From a checkpoint of a small mixture-of-experts model trained on Wikipedia: 42.5M parameters, 4934 steps.
Below are experts of layer 7 (counted from 0) of a mixture-of-experts language model. Rows are named router (the router's row for the expert), down (a neuron's output weights, with its number) and show model dimensions 0-191. Each number is 500 + 40 x the weight over its row's rms, rounded and kept within 0 to 999. Numbers have three digits each.
After each expert's rows: "raises" lists some tokens whose logits its average output raises strongly, later layers aside. This comes from a sample of Wikipedia text that the model never trained on.

# expert 13
router:554475474488496426475482501543453507536494476443524498550518446491502470545474587482496489441533519445489432543466467499545468480488521459568559446512479569544529499477476548509590494496506582448513473493478498489481490504437495565553460485535464476493470464452508469543520445498510532516480585481490478442459590433483457558476462555547528490559456461447530544532471487503542414457480530490487479488482497593475551545488459518460606505573497509456466564554456562507477562534467521455447438520492476509557489465431453468477468534439451513464460520485583456511450474467482466468
down0:456518472471519506474553394538462438513434485511532458490437530529529464448462477540506519508552508560459630500493488500480468525482452506556517505510435503482566605510462576529529528437464479570524477517497507510512576458462522513473444453515551514415568527513477482539467520432526526519478469515534469484501417412547503488455539477442443507411491482499533530487531529437538495524515502554513510491567422440525498591542489507497472506482484536507506476479473488441490489513565547469515512477491508514518480453552516483498520472597507548394512521503508437472516504440527573526
down1:471502523529514533521480478516449547481547516503462615494450526545477471531539449496581524455447454508509522529472498447521517534514537450531431498466498526436488532512496492447565456512458492566579514518469548513538393431460480531472407465543499451469414547500441524496463480608516489492506492479486471492482571500470523555468492484507509566487510460527549458436476495433505533514458458449582457471569518505513498552453487506548572517518522515456494516563484558497558559526461543487489488496540526466482482470515511539526503569453513429481464569466451479570540543438537425528
down2:443454494558449551526502554508464531448531422496536518425488491540486547440522531510437501465512507484495528485496446582545508476437549514551548483478562487604519575468477566497503497485449500494510476526491497499535474475445512446454570451434433553450479489528534484477585443508490546470474515489495521541530520524539395492553521421567475505506537474496480460460512482492506591519530510509518466467534441529565541496414532517428473446518445492478507490571482513508515503493541443518411471525530540613545456492475550495497492525475438526585491488537446477530526521466513532526
raises: "rop", "cc", "ren", "burg", "bit", "mi"

# expert 50
router:417482488496527488447449435512483486471439509450500496579519558530527464434512566530471526512493527551447432539546488549467436450503554498449488491449569507440455457493416477473512488550443528472608510494498539479454545436537492544559471517460516554495484487467484425531463479531438505485582528478539475474447500592511529466507540533555490513555504500486519564464472451526411436487560469495523460458504552534600490486464526511532494545557525497536526474472535468432489498516544498488439503538519521456450524522441476513508487535536460515454455525564517570509509555425500467544
down0:466508509487486476538453435531488467509549512497428469467466500519503525434484479540451507436459537437435531468523481514454530495489545541549480485452495525532478579538513440572467530497473490544431550551497535518543493488414511500454523474476516557546461420469494517493378463486499464532424540464446533566495499493544431489540519475516514483536477510373444501464472493525517518477503569482499534555593493512526510556488499520601512458469506467471446545494488450515435492480569503476502535466492476580524495433517538449527477470473597502536500514469435486490401532547547515482
down1:529455501552537558470530475448519563571547555456513549468484492528504487544476506497507574498565503479492517477569570531426437564464478564494504440524471489533525457515535497520520500496538482466575484535428527437461487470496482478555465529515572475526481541524539516558496511539554407481471519544541520520479504582420507499473541458585509526408465518521511494464563508471479517507506490520426500456498539514465490490487523502513546533399535416499559462517423423531487488555548468526485539490493481430597548521475452530499454514517455589521499520567492579530475531535478508510
down2:466503464466559441513526491528467477556436471556466482567547509435527500552516461512510472545535459465464481459547548520541484578518472442502493520563521534508496575505501546506539474486511466523450488535519531498518568496534469536576506521552482467473589500502477513518522460478440516472584448450473541487541469430469521468477467488479543528496476493448490469432461560525554469426559465601535450518527495489447528538483414536560476569458518485486520485498504474524552522526480551542523494453441511500493483553586523449537559458486512501550443561512407531556421474477423514572
raises: "us", "um", "usa", "o", "og", "use"

# expert 34
router:436451528485545601507499576555448571444477511494449526426507509536476524427496486549550434477550525452508545508501529584500521518492484544459553559544441475497515517507452514504493546545505505569487538558479502517532590483479490489497521480409578505553497505500545540505446502511440429535449479459502536510426509569489538462581484488449433520444498557483525447533502519553534510435518491510541481560464490485497549516516511449504489516417494501535525459438544462485486498523502539545545467516544542556516491488492451541430486445506563545513438488505534550515617493488534443513
down0:497511550493539463603396515493557469445513490489510509526509440494476508426482517501559482504546550612563503506448428431449467513535522496511496449473467473452470449459456527565444488524537442572513486504453501457502485446459484531433499534452491533454503496510469604540525437586548455504470541457510498544511491499475513503414505513364513496502490564492486511520469499516503532408473548498473473414541481506502444537554494460500485477450573514505498544566508483523485581510531536531432479483510517523506450529488495570542547476509528538472548508461488530577497498481507482526
down1:513489501427503484563507490418490382493508484459595485538584506467449482499562468533510475561474551487481485563449471463493514552518571535448446516515512487433514502486545531487548435538510534486559499548497598481520526540540480535539515452490534474585507530524445434485478500523489592576499559553510494466546469493528506479491469576520554469453498477427420503434498529506524505529475493441558526451478488428452504465426562524468482529539484527517539482447502498511480559473549488512479517512471499578556483528484517429574445459490476481537461536509429477490484572507504504541
down2:491559521484463460501521446508526517547498392495531505524479545520507487512524477473463423492391488492487478514521565522506506441547563546532513528481522451497551472488506510464467509584499481533509529559480533535459587546440534514508417463441539442469496561507534531459504461447473476523451496481537455499474478504565498471530428493462481560444526478540459515520550537449493487510473497565435564391536498488443512488479396491525569492462415594463468496529526473455421502464520477437505534479485452545475496448502543438451573494508480546469447522499475568477503473489553514542
raises: " his", " the", " this", " her", " their", " its"

# expert 16
router:527511536434455460555488464536490506513491466466467465474523536449524516524492448412471532558503541510473532502549495477510519518469516495485472536539509522510515497493577525479505475552443564495563461586553545436565428522532531514531470521489472442513498561465462474506396556503427538576458526495523462556506454481537517463430513518510555506478500530440488467592441524523488491540482463428551587518505513472449576502573495513486504487470455523532521493474427498417481524475459530522463492455506430471449556576451497533533398579496519558514507531497494489458447423448481507493
down1:538483531586491564482506530425484420448477473537544507494564461594449445559535488501506515509566467469501509494495497504489462457463554525564520545487516492532501535531455519491446482440454516481586397519505514488474444454557514542501544524494470479493471482513583400476585520482540538544511534577413556467537539558453552533469494555462561502564485488480503485543533473490465553490543440531502543523519497470522554582487475497465480574449508590444530518511503456480414473482460487562537460514503482468479531503536456483551497504501502499557530462462539515520562542497489444530
down2:517509475532532488471562480498511514482550506486497548511484470479491573490530534475581472535571499552474478569483478521440496496506477511456492538491476494494476517515504462454530542455486529445433506407500505566487514549540521513472488488522485493552535471530524497462478487529532511487555478538470562456521534513528582477456460517554519544514555481494482438395509463520496483521487477580532500556492527621491505536498439520408519478477426454399461488470462431501469441522482535467393548549440547501500497520541539498576484468490453498495411460553461417510489529429399450517
down3:514513520525422458515508469439513549456477577438487520549477490512498457514502453466497579484488531519508490416490495455477546450510473523550494423442473481463513506502538526466508561542542438498561525523491487515509490477474466482485468532465563433503553505493475479539477426493459381492486548492474506411479488467494517493471400439481507514477465486491514542569384505489469480486536526451536548497459411488507437545479446449486516508448463540490454477528529501512460559488527422515494483405528544548538558515435457533417495536448469522503523515518551393481542443495513478553
raises: "'", " of", ",", "’"

# expert 49
router:494549479501484462507508547452506512527470449489478495463488493485542515512522463454520457513519503514451519498472463471486470517576535440525488501517477565535506528570511512531487562483467522447537433426506493435523582491525451429450479506556462498536524593581441498470416414512516502520520438451448480555476456464479449477490528558632537534467436419524590574541551552517580523514516493511502532501465533518492559467499537574573464504503505472495476524431531449480496531463475508551512518460494521491531515459545519469519482525429515508448489484507476475581501510562467607475
down0:537505542514461519564530476570511486507470496495594518432458515509509492513490499497473476491470574487519497427504473491517492561527467412515510417496572484584515526426501630462452526481549458492481517521579517527442486503428493458498532568534517476468498514483506545546516532457538515400555533432454490514473509553531466530512506492566478475550560401512509408473545419496443542506503525451517525485484511507482538551443511490535464506495507553425414468489464488492541477512507507556544438531486509511461539548499517437543472552505506464552472494518532430452496448581508497515
down1:512597476551441532519601511550528469576478436470545563486488511457518538547629538560536477575489450458472523483484530546502475431535540472505491443490531558481589510474556537458506512514592459525414458478576480475516487528582457507487490483484504462502485459485562497572574474512518552503554501512574444483537528527505508542490526490508486553475523519567479429522482510454496525487499459533534481545451572577519467527502448517538546504505495547535579487509496548534503478504533528529566428493444468565451493567489515456536505506553526471497490502490463503494501433492471487495
down2:450458466503490518515529464480489615524485502501551504493421480530449494520549474466455484514468487448485409457522445461473548506538525523555504488499497501532503486493520520508451423522490527534539478558563550529499572538443446512500477488527515499447450498544429556486522439541506540525463498559489506518502514578517455514486590362470539478494498476402480537491445432521475495557510493482483454495470506494465570574523543536541507470386467533520520480445445458562425494488497514606517463496491541517496461509497459504498446542541546519503546500490406546463458492519466546466
raises: ".", "ig", "vi", "ub", "J", "ust"

# expert 28
router:532494439466515515531498533560488475487468515475541548456467492539450497445535499473479434494511415486481529499496514568479485456553516481538558517517570498536483557491517488498494548473460494548503507551524507476423552554454466555561608515520483513493552566519530557520525492522491486456504572497505565461431517500451506528569438463531487513447506466491527549521502422469526547535444553521475461552495474511494536476470411444505548456460525559508553505525571541445523450452504477527553495569495498468589490461532559515471442431503558441558512431491400526519460454419515475534
down0:514511525566467484489575551583518468541572514520513421501477446525532388469534545520430482567496475440516468490511538519588499478554512488446481456462426472476505503533466465517469506499472524512571474490428521606501545523479472476460481543552482468535481489509442454488546452455528502505495520446370503541471425484488551564526524470459535481467509510499487494441459478506497553524436544476605576500472499497581461449486516545511556535463498464472519589499555516551451501493468470529584466480495514531476489472466446550459528514505431503515502502529458457532529498477537488490
down1:509522542529513526518489490445532434409510458446496514486588498516523482500489566515564517533462459491450475486510438495475507484499516552473525473542439539446540546488445530539502538479511493460473529575498483430480421382509497461519488587459538534523515505473530487499545570453456557484487537389510441442560566536512518448466501536514535511539587461560541464474516494514517468537555564509555529464570495391485518522537522486465471545511519497496549461471461490472504544507497483471544512555525473558499517525536431573506521516479580524553491465565455507524490501545443435460
down2:490474440500452457503435490529531586526480504507549529453481463524555449477422550503510478500452496512495404522475520528532456544580519536541468506518526473474495507468552507527412535505465437466511462440478414522577468448578486489566534468448485503490482517496455501482481471530521525546482437478468531462529539496486451493486487542583517451382486543436548493578463447509454480532491520470433528526518472437452529483467520505535502433515528403489462515511500506451523483473540479449510495467609564503583518457547537563522461497519568501512497536416469444534474488490508492469
raises: " the", " a", " an", " both", " his"

# expert 2
router:508522516453490463458532476448450511498433459521494494484432481547445437498472561488521496548490425586484549534495429446486487505530476486534501486477480472522500457535509474506619568557541496493415496557513488595544545492502513570488489428530573522467450513532478515527435497458533520471527479522542478466492528513447480520446488490540572519471479486520532549509520465473487487480455444570539467520531473501527454511589493466465494517433583486486494477526494509507520449493454437433517543525575467427469456466566565498545568506463520502480529498458544471515453520563375548466
down1:509512553481508509476538472496463491535469533504426463518424450534563445489551425526403471479517531537426484450456515540553506482534473496531486397479493483450459494568498530523468500483498561458534510409559443477467538470481460442378495497511449576490516437562450479498526494543371508485556475472509523518528525471485515517534539458555472412474493530506507471550497527480491551553530543476553484492478501500509527478476449517507555423538466424537454490441453457460503566477536498558491526466468522473534514509448470452536517463509496476525530498548564571542543561471506506493
down2:494479464470460453469536566514477502530490520446451586450499455472511465521495451451536437519500525515542542498527483568508420515516534483566399532477519472493535480485473495456514495456493453505520478493470438501523523465483483578483486607539484506476486492523504554571480523554533464497617424428488525478497489482504511543458555486471506561491546548544518494472480407507525503452469490523559476564492465486522492515464496477496543564510550499451441524584496452489451447513529506597538526535503433492544505552499519540449493482390450524516572447512506432601433488491491474491
down3:436471570520516518483530524494486503482551534520434438517478529495463512461500534503515502528458488517558447500475533485395514552516540552504453526523472468491497484508516514517463546437480460508488488445521564446496587520484519532505535491464461495507465575498478532487564434572510427501482483557521487525466540554532520483472508528502495524480519577572442468475572524451495554499490437473462503371522525441457609545489509541451515439439438568494415511480488528411509534445444481453507428476420521565449526500514471451505527502515463548506547450512557451518491433530501500508
raises: "\n\n", " However", " Following", " Although", " Since", " After"

# expert 45
router:543562494544444525543436507527484430458549511496491515506454412458544530495487532518545487555453569489473425504488440522516517549520545486473548493512513537425530483392509422452450446543524499527513510487470506513554466424536567544565558478473506498478483488471550529552540508523447496453478544545470495500547564476510491482485488501503486551459508518482506446454467457459484381496478574545559511472474535476581493526489495498518566415514468473512472446508523451546476533516545405473497468547460527450460493522487476456517565530515453505529514584528562517475603533473460475458
down0:433464516520486465476575554482520505451493453512560540501497565532431444501513540513568467497549542506501527606505538495520469521509529557512471525441488497542510572479451523474483519512523426437494500510534521436456525523491572510513471525495542521536488518445507523467446436515556502566506587493503476452484487534461508432395471520427521490526435490552503492499554497467484514534566403522460460449543525468480497474478536501511434473503503506501498538492499572450435465529545460467475561434496546477460531542375506498504469423514524535502536465454454491523436437459509585544
down1:450436443480499555452486503526535545522536540560509489463474507482556487570549558489499579521502536483481498584472411553524513535546466522443530464430506489533532499512471557499471486470527523510490466509492481459527527498461511486478502486425482522454504475490521514482498517542494459551453598496428432548455532461513542456563524555507467526468565466531550481532551514517552533453552472503432477515502545561479536479501483541550563531481507443434532580472532419549571485475571546464567497505495522545558518420557445507535503537440564517505457484489529472583474475462539594497
down2:517508511559475568516532534411568482509576541466491534521476519518565480507487525573525516483488491504448421538491448555456453486527501564443519472419476505496500518535549494496483565546471455497511529474484469588486513513418465557466512516472522508509487469413484484499598456516582432530528508523462467565484509590463507574460453512510453504475469575535490463411540456544441464568447540586517524486453488517487522507494509462485479565420446484506434444514409538485520449500522496489523520524495515502555475528471515471469450536512475531498462492498461515536520455513422550559
raises: "-", " and", " (", "'", "ment", ","